Below are experts of layer 6 (counted from 0) of a mixture-of-experts language model. Rows are named gate (a neuron's input weights, with its number), up (a neuron's input weights, with its number) and show model dimensions 0-127. Each number is 500 + 50 x the weight over its row's rms, rounded and kept within 0 to 999. Numbers have three digits each.
Before each expert's rows: a language model's description of what the expert responds to. This comes from a sample of Wikipedia text that the model never trained on.

# expert 58
Description: Determiners before a noun, mainly the, a, The, his, their, and possessive 's, as in Sondheim's, Catherine the Great.
gate0:437468453466528523479570476520490480465546448364580455398576490563455529498538517471549495487616441437547497501526449458609625539531630507477496538483635454437516502547460468482545446522478526461530525509377526562485433466502557464469457502484465450535460478591477538484598509469615447492482430482475502554477525422520570538607494457499523490504503516500508483487445528510485535561469
up0:426459558546449478469552445534509483515509428454448458528490423507464536502483481463439575484465568534433508495476453535515399411407458482542418554522480573445529546527501539451585509532522499533642458467589531487443513562589496517564457600522548527512579437463598504442497567581517413520468541543493466419576433511404479518386559489533574491490514493491508494447550563542478499494533
gate1:479540501527571469502459490543591514536429536548494515390504561584550510537480399485545449441457507512463486498524422431495584462522529507475521522535454432493513496471414470406424483441495415445523486506513486521497434508365523515584520566577446427497505489486473648515532548522442468530509545459485549561498470428481532486506527577391479404495572412463510584538548507511580424498437
up1:487480478542488446471501504456594542441510519503491533430423565465458548506464514465515492528417517517494439398451479420434512498536533417537414505584535444515519484494466499458520487501513472492481492609485428488508427519498552511587455564674529504515572497438526623564510497537481437467520609439491534583531464448334490482543541533515497466536545465485552508571565561522580492484446

# expert 48
Description: Middle syllables of foreign names and places, often South Asian, Slavic or Spanish, e.g. Bangladesh, Cárdenas, Muhammad, Belgium.
gate0:464503480585461588516553499484530568547478503505391478501520464510429545478464513408536558549497423542502476537416475532524475515568524532518468545528513474404507513466491448524466448462524459521399484457554557480562504441490612576523521577642545583536510503546451475600562538511492527564478371482493613499480515613547546451534429487422536468469462565530551559454467429493468462547499
up0:563408511481538481517550555526509473488471614482504544507614381536484540585474508449446511497530517483587428541482523532509477532470549470526398519454572442471467496438489497502416516452421468498471510451461561408565397515445536573518525472599464468521422517453453548522483544581573472399565497482509413424594518493431492417532524501520567577456553514478427523494447514498414478518474
gate1:522353491510571486450501512438484467489468498439608516478460506495471476511368488479601518506476446564529519473526433580451517493494503575421470512504462504451541536570514498507573553484479495456495442539482577472527414527463406466503475446521470495521463513498542394573459452476445412525509562522446554365468477457515551496423481461540434457424437448519404527459397557547586431494500
up1:456586461437554506532434525438345559465569508524423526563562587512540503430554467493507529588582563557543586430556529492472523545536508547471554609516452518487516548486502507500508487532574492503485426476506465509544548606405535425403508408529509561501534466540507489481402496486464553570436503477510453500531524618458554592498527450499530515520425573476539460583483544484489481487504

# expert 17
Description: Middle syllables inside longer words after a short prefix, such as ability, similar, pavilion, incumbent, conversation, experimental.
gate1:572580509524591489595482596497486486558434422508467508502475536451544622498499460487421439578444543519533595482551421527548424502525518585443421427459442549522532584490461499488487481439482468435654436475524516525549562515519461485423501540481544509495506468412502565565484514482486479509466476449540510511529438493535502501557578456619456584570509462516416472520584517481526543445521
up1:538445413416535493520525556485547440605432497478419508529558576497526501512550485442537490533530471476464459490442534574551429541603579606498408560496516597496607539468441534565495502528493548425540504578536446555503494455471477625504464482539569498496466484486472524505456511513499508500435468505553431509648431484391480536450476457518394537484493433588465529482529557493485463533474
gate2:471559524543531530481502506498581494496482500459503488552595570531530557563488431513457498513481459460522452499535478497545568615570466446464435641474516488468498543529540437494492491569503513476509510624543537589568516437464498484463503518561447523566462512518490567488409495540523568514497522486543437416469486497419524491365490503549487435606649586532423446426521446586515446521540
up2:524532586557518519598491528471568495504466523542508511602596530491474571545504529505483514538477450447592516496490482500531560630589488517508450623528477478522505497469514467373430466475507478400535466529441493540525480443409507502420541530535496587453372449533458542458435482545467456508462476494436437490514454431565530579522532437575529428526576559523549455527486478594527473482415

# expert 20
Description: First capital letter of a proper name or brand after a space, as in P-ack, B-rowns, B-ros., N-ASTP, V-alero.
gate0:551501487387652582479437584494487515504459529444522487443489570526478579593480454420539457523526488525527522432529447503476481458535554585581472430535597486452524500488502524447599548515446495395459412616534537469515465463451477560504516506563492477565598478518523458442511590543560537468495521461533485525560463419514567431517479428533493518530523587512559602493510481475491489550552
up0:570584499432562490497460608577515471445506595464504552497530433477490582542464523493505517525489501484486429472498554529496415608398524495523508466510609535513459489479469512428546606534479480439429403569527542472479541474397471578519573461527516460525587491591543480480442514492538446496509459457584521371527506437499515401516505399468550545573505542521492613480542520510492497480537
gate1:483504495538543506500612565530445475423535568484492506484517524548438506606500499459566519460468469526554574531415486481498539516509538539472560546560434493473569532472491382437436449477485510462463470530464543562482473521370511571525533441544523544478501439579470501486464435503481439655493480489468489514526455517542552524498510518475534482546587467478450643405418449541409557438388
up1:561548501518500494489534524517452426538536506458518411524598549493527525548487525486642570545491405532557519586543527577481484524524499599409521532614480480517541539487479488407506399521572469470457438496467494640510454499418438459530536461377531541525551444496489530463434442486567474536499485506511509494484439472535566419496487398593526424532552506464490489461542469547465475432435

# expert 57
Description: Pipe separators in sports and election tables, capital H as in Highways or hits, and prepositions in, at, from.
gate0:531495538569487504470513553528514445510587491505494534509512461488454558514533483573508448461468512574562478554486551562463509489499522395418445454545419483482469504568577535404415512495502531516471516563468480522515436479527481563518407346535558533568476471555524512518555372576629547585603592450492477543474496488546462536499477433435496427470522441536550464421471433509458510440560
up0:496506564482487469512536552517565463529544486505466457487473472522402558528485506574531415440307481555522493505490539567422558492515497410499440498539445530491491517494540653390479473502540504476506521539440455530463485453563477513450472406487549553579497484563528494499516318545523490522527617525484434549454470417533435557476509552502498445512480469509538565509424481527460507455556
gate1:422471512548441519486480492487433480444537483463461474566521629544466575600445460509439591512583447450492557549491496452569454520538614439550520531467457417464477553500549479622451565510515523551591473581528515561479517510599418455482519467543503543510548488450544452428582503527478545555495465464430529518550469507531497427517492503471560545550499453463469509368473456469557522571406
up1:487461572525463531489506480507484565547488491481440550550552561485400540500517482509507494445502495439522516557466553521418475528466469477398554517471490539536463477445553583411471491470458486454595493505528504485513499530458410522526560481501441476504412478482523493513432458603454507523496574583383453348517526467504495329617448571489439410450516610495460550546470553524495505503454

# expert 8
Description: Single consonant or short pieces inside proper names and rare words, especially "l" and "el", as in Jop-l-in, Gab-l-es, Lab-r-ador.
gate0:517494441510528485521548429592640478466507570539449528426481396521476515529511474541543416458444560518384473522523507478490471498580416504553525527535459481437470438445558523495440467398453453550601456489492422616396501553556481526492536503455529442481466446555414514439542503557473489479499506553405550506537497482504399500489479567545445538594515478401485500477541472560571491465520
up0:554434476523496473528470564574599524526404530519466528466522438494491480515539513441482428531414577424401427560509507588494494481587473532514526475526542370391446502467528481569407463442497483595575469505558483563371498527521414472515496494481453430477511474515453583414491458549510477511568574557518480427605549409537493525482449504463492501504524489433447464453469507500566503463471
gate1:435574539512513584516495493502503455508430530537515478425518561557496489663542469552479485422442531449490532474435482499509529507559461518557495523474627494433550533526476438532502461556440579491415534581472381495510488480429595447474507519553413529513437487563496547539552529576505499435554362573437439502551446474551520524483475432463460518484566501514520514477522469573402474460581
up1:486503543536373473470504468491526565548498507472575545460491529518480457615486473519457529501468535424535564542528488551553457523545533449481436524450559537481487552448329438471397488438462523409476549549526362526488538418572476522436516495569461587544455495509565579485489529496505413476581421520507475408502527546486460492452488507432524498507519503488555533438408481612448444511505

# expert 29
Description: Final word pieces with trailing space, often before of/was/in, e.g. average, date, embassy, villa, plus most, first, this.
gate0:513559465581570494471522539476554494536520486471436426512534530457486518535487480480517625519445518490477450558545465503491424525665510633522513551462549518470553554492463414502485527540543466464524513442473468490496446442522430585402544507576526529516492483479525573527415566508517544528504536417500488514524492449632573420471468411479461542544547547462420547503522506465576356547492
up0:550468459529564535431494555454455550510481448458402428541542498420455524532491524539476573440488505503585460511651533495490480561632578487525464543503555524472519576564550427514527557562445517527525496471413462492551465423575475540462447485628526583492449497493523449481470427467555540531503554482522458523506443427524518411458542453551466527429545571458482588513527556530463402491553
gate1:519486501488527485464478423486522521483514455418543429426417500492560508531515457390501497566499536397454423460466394382557527411520490519455430531528513474483598502563506469391548430524457554406574495449550479441504519510473498422502420453467512411488591491484453550486482538469530428502507400353535453508494482467523525465599519519379539460503515497481481534502446495480497440529501
up1:514581558397564473506483425487491477479513539452543368435410515473508513572453455453455523518526466480419471438493435487570505473487539493459458505522558530513554518473488489452555410493451527428586506446567411462485405437537539430555429457403501476498546499561488533540502565360549422488485436547591477500460468491546524516566550458426538533554519546464498575515390548498514430492485

# expert 18
Description: Commas, periods, closing parentheses, line breaks and connectives that start a new clause or section, e.g. when, where, during, In.
gate0:522631500419559532456504454473371500512509483425485485550470534532476524539426489433480496530463639540543512389488391504558465575514474398456512439479603504478521513484471455442500475479508487484456512395479540466476526458423549550499548470521448540523557520555537540378500450522521473427497445506466459489583429560419450469511506520422523612528505505443547514502535476512392442474511
up0:505653515417559456477474519489434499496487488608518519487510554513532506430544532558457529459459569445406499610457534582507457605504474475455576487603474493535583497444502508456473462559508514531547585396476493525527485572434582494558504441451537455487503473464551521513460508473562507404401561540515555540527502430409461435538469446428454520517467554465417435525504497505458495439556
gate1:479586527490403486495518486544516447473502450431445477438500441493616575516513483430542494468489532429450519637493486474480575572461494587460506459460560499507518602514462511517613444434546471439534442437609498548515530469425564527596396482541527457510541488483410570509514525499499477480470519505427442541511495447506617492504584578489461450450535540454471525425482500568515423507566
up1:432544540497547489426448594517511473505497560495503508546526533525546493514536460460467543441541487569436509608535435512469475514509480493497585483498476490465548533523466460437498560453510518577630517489581515549554482405479582460556585611611564561530416507485436518500473584448464506400480411549523510506425509563572423545485523562468510379450508467450442556430472483426464482467528

# expert 9
Description: Digits, dashes and mid-name pieces in table cells and lists, especially surnames and stadium names, e.g. Stadi-um, Cl, Br.
gate0:564509577471585442519539483543575454434480534481486479459577594491473543518469456468432506545491575408475469519526465631528416527436584542415492493440602535476574486496539527549499569525498442405553452495418536498499485405538505509501538436536506436529459455523492619586431412489492620487463495510417462465441388511526476466475572495526524483478542558479501520553532498499524533522442
up0:464507503562489497527514610478521501518474511534498573502384461438532489529525520480493477456626539540489434368569521513488522478593550389484490469512570547512506519473461548526425475512575537441440608435457564467562586453582430477454493583496503571424470522505441446444499495445564560496573473565514383501499475514543396556523570591501547475559458518517533440502524516465505549505492
gate1:455542540486493501436520501534535518510535530524452337509469490467471505497509431411439618433530385518508521534546461509628539533500525436502437418563553486486456538483514472542543561547534502543423473489468412582499496532577519521556505433618572458516525466496516506449543503487476517415477395509409534524478488405462523532467438370469504425566435492544519465476498476581524487456494
up1:551488379544569471522523568443488434475507451465461535467523541541444462451448499505532519460492569431448399442400551544481501483479514592482493595472467524476456549497466558544401453496501443457544559477442539504567478574448518534516553443426474445496593502442475513589504522466536482508527523474510597434518548561506509479393500554446389601479447426481424438507512506397451571525469

# expert 54
Description: Colons after infobox field names, plus list dashes, semicolons and table pipes, e.g. Breed: Arabian, Released:, Armament:.
gate1:393546524498544556574542472553516460512533636493474511524506486503487532521439463544508474494539485443507602513502553321583422522496544483526548500448580453486503513519551521527478474450365550386491409511518437553435612416568512486487532498521464504500480513541375495522461453506481510478447582519457553567533492482569522523402590525550546477540523445496436489502513458451493527509507
up1:572528491530514424433455510435543434495509512572489523472544464466620483495541485519511487542546519581493380520479441627498485558452528393462510514490517437506506434428486502491581465576568478591527557549493565420551427507474545456493495467404496553527536502504549541520601487521507448506564388432541454506446459548457443502540399532429544544493429565547413493443486487424465453480484
gate2:483427536489522512498566571509614509524518570491518487497482445479480589494456472565541508504547467353563526430433508434379456439494552613563544507452478471471538490401485573518494527474533427386467462535476451494468526510538431588457423454439542434508458503481522581539561449487522547569558589468548490426466521486484481485471491465506482574532509529463467594507612491569525424517498
up2:509450545455562481503488464456540515514483484486438463474503450491479434444526545488424418501483556487486609391485544457497545444505511554587568444479504448495437556414496509548559525515466522536529480618543395565554606474502545542528629455487408478469476481558579473454407584530525558427539448544491538532483453471642539580417443504483466459566510548534514575508519473505507522506517

# expert 4
Description: Short word pieces early inside a word, often after a capital or "gu"-type start, such as gu-il-ty, gu-it-arist, Ch, ch, vin-y-l.
gate1:489524533488505487471508564534447504517492551482496514566542518447429551620542511513512632482528456576407505453402588457531517503521510426486558473480569466480535570583592549514510563552478455371475454496499500522499540484494501449431553404543495469486475461596601503422408529530465588521454537538532510560476410516481481498487471489499490469565506548411518592400551516463545397520473
up1:482463587531487546422514534539525468541430468449437534595539564576352473534506488458522542523548443510482501455502480430528557485554498547475414528500496486511483444554504407506377527519565505581470463560449528515389529446437528486473487509511544495500570525539498557421564444429554536641494597559476457561462541546523492440529532527496515560497590570482536437481583453479585460498484
gate2:526523486516536578538531497466550486533500509522477569525565521413428424519483482557466524527507504557518555512481470412473578472586489516474562548430620525494425560515590522457504440465492474447525467559562439491416479448561457514443492475445529566518496454455442548513408394465480487529516494532437494523666521428457424575500555463431525471510594491503366462527555516583461553483522
up2:531517462574553520542491453432491578522463514489509542420497510459489443492478524463559566493481450508502546521594498427424560503477490543465521511488602416556490546541468449500424433499499537451429475507491442516509405520520482446545601472466543575447495479488497563572457495505517545512526449524528509479552475451502548595356398427395491450432592541549359487549538456502450546398515

# expert 27
Description: Prepositions and conjunctions after a verb or noun in prose, above all as (as well, known as), plus of, that, when, into.
gate0:445451567477462522487554587525529547539512584488405490435498526524456529513469520504571603419583484486565575572426449485415456547504506492492534601526550529506479491504487544394441537517553433491475526539516493450532459489555507548492486583447469526518463490529566405511507526529514490644456463470531672428605461465460530450546585432520491431578508521437492444457503480516517478496496
up0:470581418495526511413550475476512549451495503496567494414505431491519546528475532477507494590543623494419473541510419436440434435481488538539581392488519440464555532511496515569504484517495532471572497541382462523471551505543538397563606520424477563496460488522544518465554548521562468502604492482509507489512478544598438498424433446478518448598498448535455460467438415570551553466559
gate1:362518539495463532512535584537565414485514521500469490515444565531399470535546537570455523420500474434581525489518535425532499513495453411528564478525542465471580478422517498443627419477512455517475540488367424474452430489483528460466477510513591538517624489541521471599522467581458542509489540529489495383472460518509462438463446432549508433502510517485423551493493507495519595441462
up1:475472597436500442520546549530561457504488523512442542528388530524463546483525522514484498412521533455539533613429457445561472540435479429521506510589557504508575481515425522543635463464596435485475558460485469518467430474522470520465414544469468464478599503546457415495510474521440589455516571452518449392573560551426460511486574575547525511498458553542423535471459481468564583531534

# expert 35
Description: Letters and short clusters inside names and foreign words, e.g. Vietnam, Tobacco, Schloss, Viacom, Togo, Carla, Rasul.
gate0:544499488559532556499555607528537576519532530491469535522515477453510631508435482475584475572507465538527417523592422537472436493508636468499487449466527497505458503518505414467446495548517476446580505439403535508423451418447495498488460472487511481544518501518476427500540504487498496521503557539524551516462422459502524359398559451560419565617448419493460511496422462582567555465483
up0:428458517467431504507530397456459427498415485436490504565490481538507478535529511479444556454465516407425485526415427490484651499549543551513529504403434400491467444500472528486531521495532594463461535502561416503453498600600400547484568507487424503424507500507598506535549499462503463478542507436453500546569523468498499599600479540500599496460544552499554595490529485441476468500493
gate1:502525491473487495496533512511493451531460503413432527458519512561479519470475466538486497473567525579522411460507386556566479450494517479397539457500445562486513572495425423426517527460517532527453418446474485605464563473457469539483551422533496535639591488439481476569497464446508512541472522463560447442485479407405419479471504459436502520560513425460564552528494516462341580411506
up1:494553510459397481459478574550436428564495505457478493503522469617492459453441484550437620497403530606408446495422426491492484458532537429486527420483496579494577540528405468543508484514447491562508506493460529603471589514502508487479564442475480539583484531436446481558451415516503482523463520473581472448597462513474373521491492429487492560581511495494489494493511502486384534434510

# expert 3
Description: Function words after verbs or nouns in prose, mostly infinitive to plus and, of, for, by, would, e.g. how to incubate.
gate1:407549576551519507415588464450497407474477531471470578549475576438491454465490542456505514634519586453525431444466455575508481588459510592429396511481427484503485488545508471468511379542471465479460502510541448557540530488472575467482492540435482534496555497534422592570550549488517419526652453519481478524496462467538405441474437530491533547481493548506519512460428577523509462517499
up1:527654623453400527444542411412521428461494453490468578538481511464460533477459504550517518618434555511522477445413394524489514528497545534450459577456525546494519494481488433453522488528538472447548503495525505470451496520417527473542525446484464523515580528541447571533499480560475377553661483520472473574472492592509500538529444531421583486464491458494488534442551480487454547518500
gate2:451544473477486506516506524537496557521434422455479352478416491516510510509460483509555534422518435582477492542519468474549533426540504484485479458507558477515594584581545459379543487517484461510382506561536501495495529482366569389511431469552409565522532510568611487488506426531468532396529429534539512525553493460572524511557526525591536432516502503482580501496440451475444437504471
up2:502530492495480518510546523471474482520486450495487524414503447488504564532448489491533515455489511493515458546507514518442498495513467499584484417529505558478520463482446527513606439625524403492491519500488496486451499455509549462442458406534388533538498510532590437568568349457482424557539448438603582436612493525488580479427518523514531432502451465516523485505472359561382607528494

# expert 24
Description: The word by in film credits such as Story by, plus word starts like be-, includ-, writ-, and function words was, of, on.
gate0:546559466497548517518500480488474511450511469492492399468545447381457600498448366490518453545520581454565482421594449589554410556524436555557562471543490478507503526468508481493583505467536529567534486534538466522537475525532522585517505434625527514476500467485565485485470479504542550397594459458443457528473483454544432471496532469492405387572567562475443492560423434501463535491460
up0:429503571490442538478479462512531535500527518514638537419433584503530490545461503492398473483463527483495465532495550473444541450546537486575465508451504443481521551474456473544543497504467463529563535514502358574493481491500488458431345549511448532501457526476520447600448405516533551530501527458618499568493556480386475463524455530566518640444532499466497470501463410519403461493446
gate1:539475515537525465494568464578569423505590484500544445487485590508539427535455530585513464524570427492578492421487487501412464433496435534541500524465536541474522436678420527443497436469498437579458445534473540525427482477496524509554483515467586584502542472469523519463463451475463493548451532371392410546489465573491537499503460442565612486530589496524517516465544460536486489478533
up1:514474476476392532557583501538565495501623507592488493562458421590517478529443508452489569549523457462516406451470467491437482529481499481525445607503468593514481441502528549537594585420464450587474434523595527492498425516480443533488470515558467535468542495599525405472560471546532579553555516461437522467475509487570561576428450537504525511560553504537508477453566393543505476450465

# expert 47
Description: Inflectional and derivational endings completing words, like integrating, studied, adjacent, supporting, understood, entrusted, -ous, -able.
gate0:339445421558542519509619559520490538486512617510504478430451620520479574517454488453490462449506505428487513513533488554554558471475529505573508565494475430484540516445520464560471524490590450463478437566360450516386586497565531521469507539597505461506486467512470527492507561575573450486505416447487560486530506516556516519451500460474489483570465506413540496427577475509572497472459
up0:518583524501536534658510500465600524580527467588389436513472528486520474513567538510493524530519521481424462453434584489501452541509591521557560597408483532577557427438503484500493533442568449406566514526451523505487478512505482463428470419511422523470508538489427534488505478586440446498472503387446586514503516587508524543477416474538474458552472418512533456465483534472509591536443
gate1:552496529458596454458524521474554486534493503478445427527492617494567510481506472473492481567493446558480479446517565513643474478576537507617493523522580531485611447487496525537580501418488462504443491563492491541463431479465452524545503490540397489520509495444468521608594481578454461536526510491445474576444447453460520475442488467488553502567537466462434514476319553476476409511566
up1:409555493536384525559480542548515468480542481528586451538610446633467471461499520436562514423510483501532458448461462567447474520517531503419535514475469437485547547401493532480477451535498519445551439437516565429479549542561467451428538522522539463493484505428520454475429519415537578498545543510558571415460486566459488541454430471478448486544482504491599448478608489537449588563405

# expert 5
Description: Short word pieces early inside words, especially le in athlete/athletic, plus par, al, an, wh, Al, Le.
gate0:412514500572499590413564587565447526561443508492427487521523487504473501505490407514466513546531502585536513505527555447538516493570435508496478498548584450495421645516574452560495475456440456531479421495473577479480526486439462484556526411535436464514607486375476514429478458493570494545598491468491490467448423457417424503492520501455392430561540476551512507432485548525450546471513
up0:492480495527527605441473630599510497454512520549454477528584453568515507467522508440464507487504476485548519476537530410335455574514482555517455415565501455537488531526532516523546462481453392442542408446520564516448456548482407529634468394465422431506525506491354537457516482472513447593554511442470397493457480477498463517525505507477544494514508467541486518436479509538473482490474
gate1:437455476431558564472467530510496455553476620522502534531510474513490472508476516605484432494521419556524486419482443439490518476501499468509477443517533464492545551537587477537521466543357496505492436534569513552369593524495430479502489575538429449495608459472557418441520574475398496543543496363549459506569449471462413510494519429474529472552502507478519578532577557491466456424499
up1:511532463400518500519482505427563520491502416482492480517456578503504539400472486454535483515449474495638443498517465494423384491548551495511550462436357568513553542473484556501541497525442442579459507536518449573438462407487471517545551550538504489541516492503570469551449487560528498453518526476494457461556553484442543418559427534479529532500448570468498615569491514392346480464480

# expert 44
Description: Word-initial determiners "the", "The", "its", "their", "other" opening noun phrases, often sentence-initial, as in "The median age".
gate0:465591568506509503400469504493538554479527474543510500436535494555469528519508453504521516411535464525533457529474358470526418502474484619589546461635465424468504561511415539531514477457536535443487518562506391505504436488445560454537487509482575464499457492446556551630470532538483529454451492480545562540554503432548419493495461493428580468523557492430438462441422428513564471515415
up0:522475476501526425527469534542491480517471507519456416608608492479523441477518451521545459488454452539473484631594549549424517508544509455495417507477528525489527552517486482405460409533420475436424505550442557514444574501435459505354548445437454530540535493518476360449519532430570530548403562512596459520501481520512522481550487556488505440473513466581510468424554472501409530526488
gate1:548374526546495479551513471523496498486492580437586524524525500519476555477496456397510525555478476412531540522506391542448465446504534428473519499509495479505468502487512527539489428524495527493520482523492470468436452463483427553525521481497374450494483502538397547539618424564454457552601622481370422419422481477479554422546484517496582460506440516482554475402573506522496543474599
up1:434520472465475489466491459513513528470507423524496453547493455487406591470499520506485486481439543571539455540491441448522495512529435570517480459509489502496507556540478471470568538478464491527566442461428474485505484440547550501439483537501630517497565495472585471458421566416556427481400501566533564617605463471459538508355464533434454523430519488532444493565370452471486480545358

# expert 37
Description: Fragments inside personal names and odd characters, plus It and it at clause start, as in A-us-tin, M-er-curio, Fo-x.
gate0:444456532485466599426558457486443444465536399432542433531596563513467509573523486472465532494462518480598491498518456466476423522454567489516521482464586587462542545637521509547582502508484465553579467514476534488417511515536523544522573488523484550591565437524523485563482522500514493565369516462407501524516498510472554456486549446407603455559509515480433489444512461613553454442463
up0:491468478542482497419559439483506437346508503398534482536499583516395453472458444469541473441434517580518477486389462544525460518416455497545540471513467519506585556586461419508490518452499529607527560472531493506517464525486529511437454528539564575510505482516516467527585586487570523481469471496387504596528464547495578451464514545482475463371521552504526485498548487530527411377468
gate1:497536465460515500468566570487437478490480511411476545446467523462406468400429479419478507488527483528483559550523464543516610400529500436436527526484494517515458530406486429468409468507502483526458474485495448518444433499499438543507521480514484509512498474457460453381462545394503429465522486461420557523610468478616473371511480582483336471456438492464464484496493501575533455446443
up1:450391537593580541497546544490424483533517459595528475466525444409535534533533497545512494508489441466492453360491468473480461516473488544491461412459501407490539477528493536480469517504569526337459481451541458454567559529490525534459442585542529552526479523546450555469603537457556451501483581515553421453488514474518512570399529460488584580505539543576516504485509585515455456556401

# expert 21
Description: Short vowel or syllable pieces inside common words and names, e.g. the e in More-over and once more, am-end-ment, min-ion-s.
gate0:405638487539510620437540537480481481520511523466550478508484483500487546574520523450521487543477576482505429505565528571471430582603496454489495507588471578550544447429397487478479502532496423431583590498536450520581527487542507565508588518518517530562400470541516458550436454510484520501446445557478481487485458471373480515504540410620445489515537546479454505460529524570517489410531
up0:505609443514506557545475473489506537642487499509416492462476586434476512531516493491453483632529556481507351588419549471516476483503505452471499473559472520509499514519498431525405433492432479606490574447485443614512474512404453454466546475502455537481534476510478508510510449518494491523474420563522457595495500538557384577487550455458419566532576510543567443535544484545435484491491
gate1:462490530527519508442458553565380360558528523476464469604533590477480509472495491485469488465453485551501538402365497523557570530535545538429563518567522435540533482466475425510439459447482444475461531471513447545533440563518491506504389471564540483521511517538441561500371583451543527547501499514468526425496472512482493510494486568454469428619515486395568519374466479512492485528523
up1:482513497503452572494442564433597508531525471435460525441481479545482540522597479537535458552430540536414454471458425405490477449510472522513536530551657585505510436518502504538534450492521527493507567521528464515498552500554480419420457573517436544516509480449493493381448536463482498552407472491536480477570490583502608557508582367508492481541453532416432483518456479495515414443595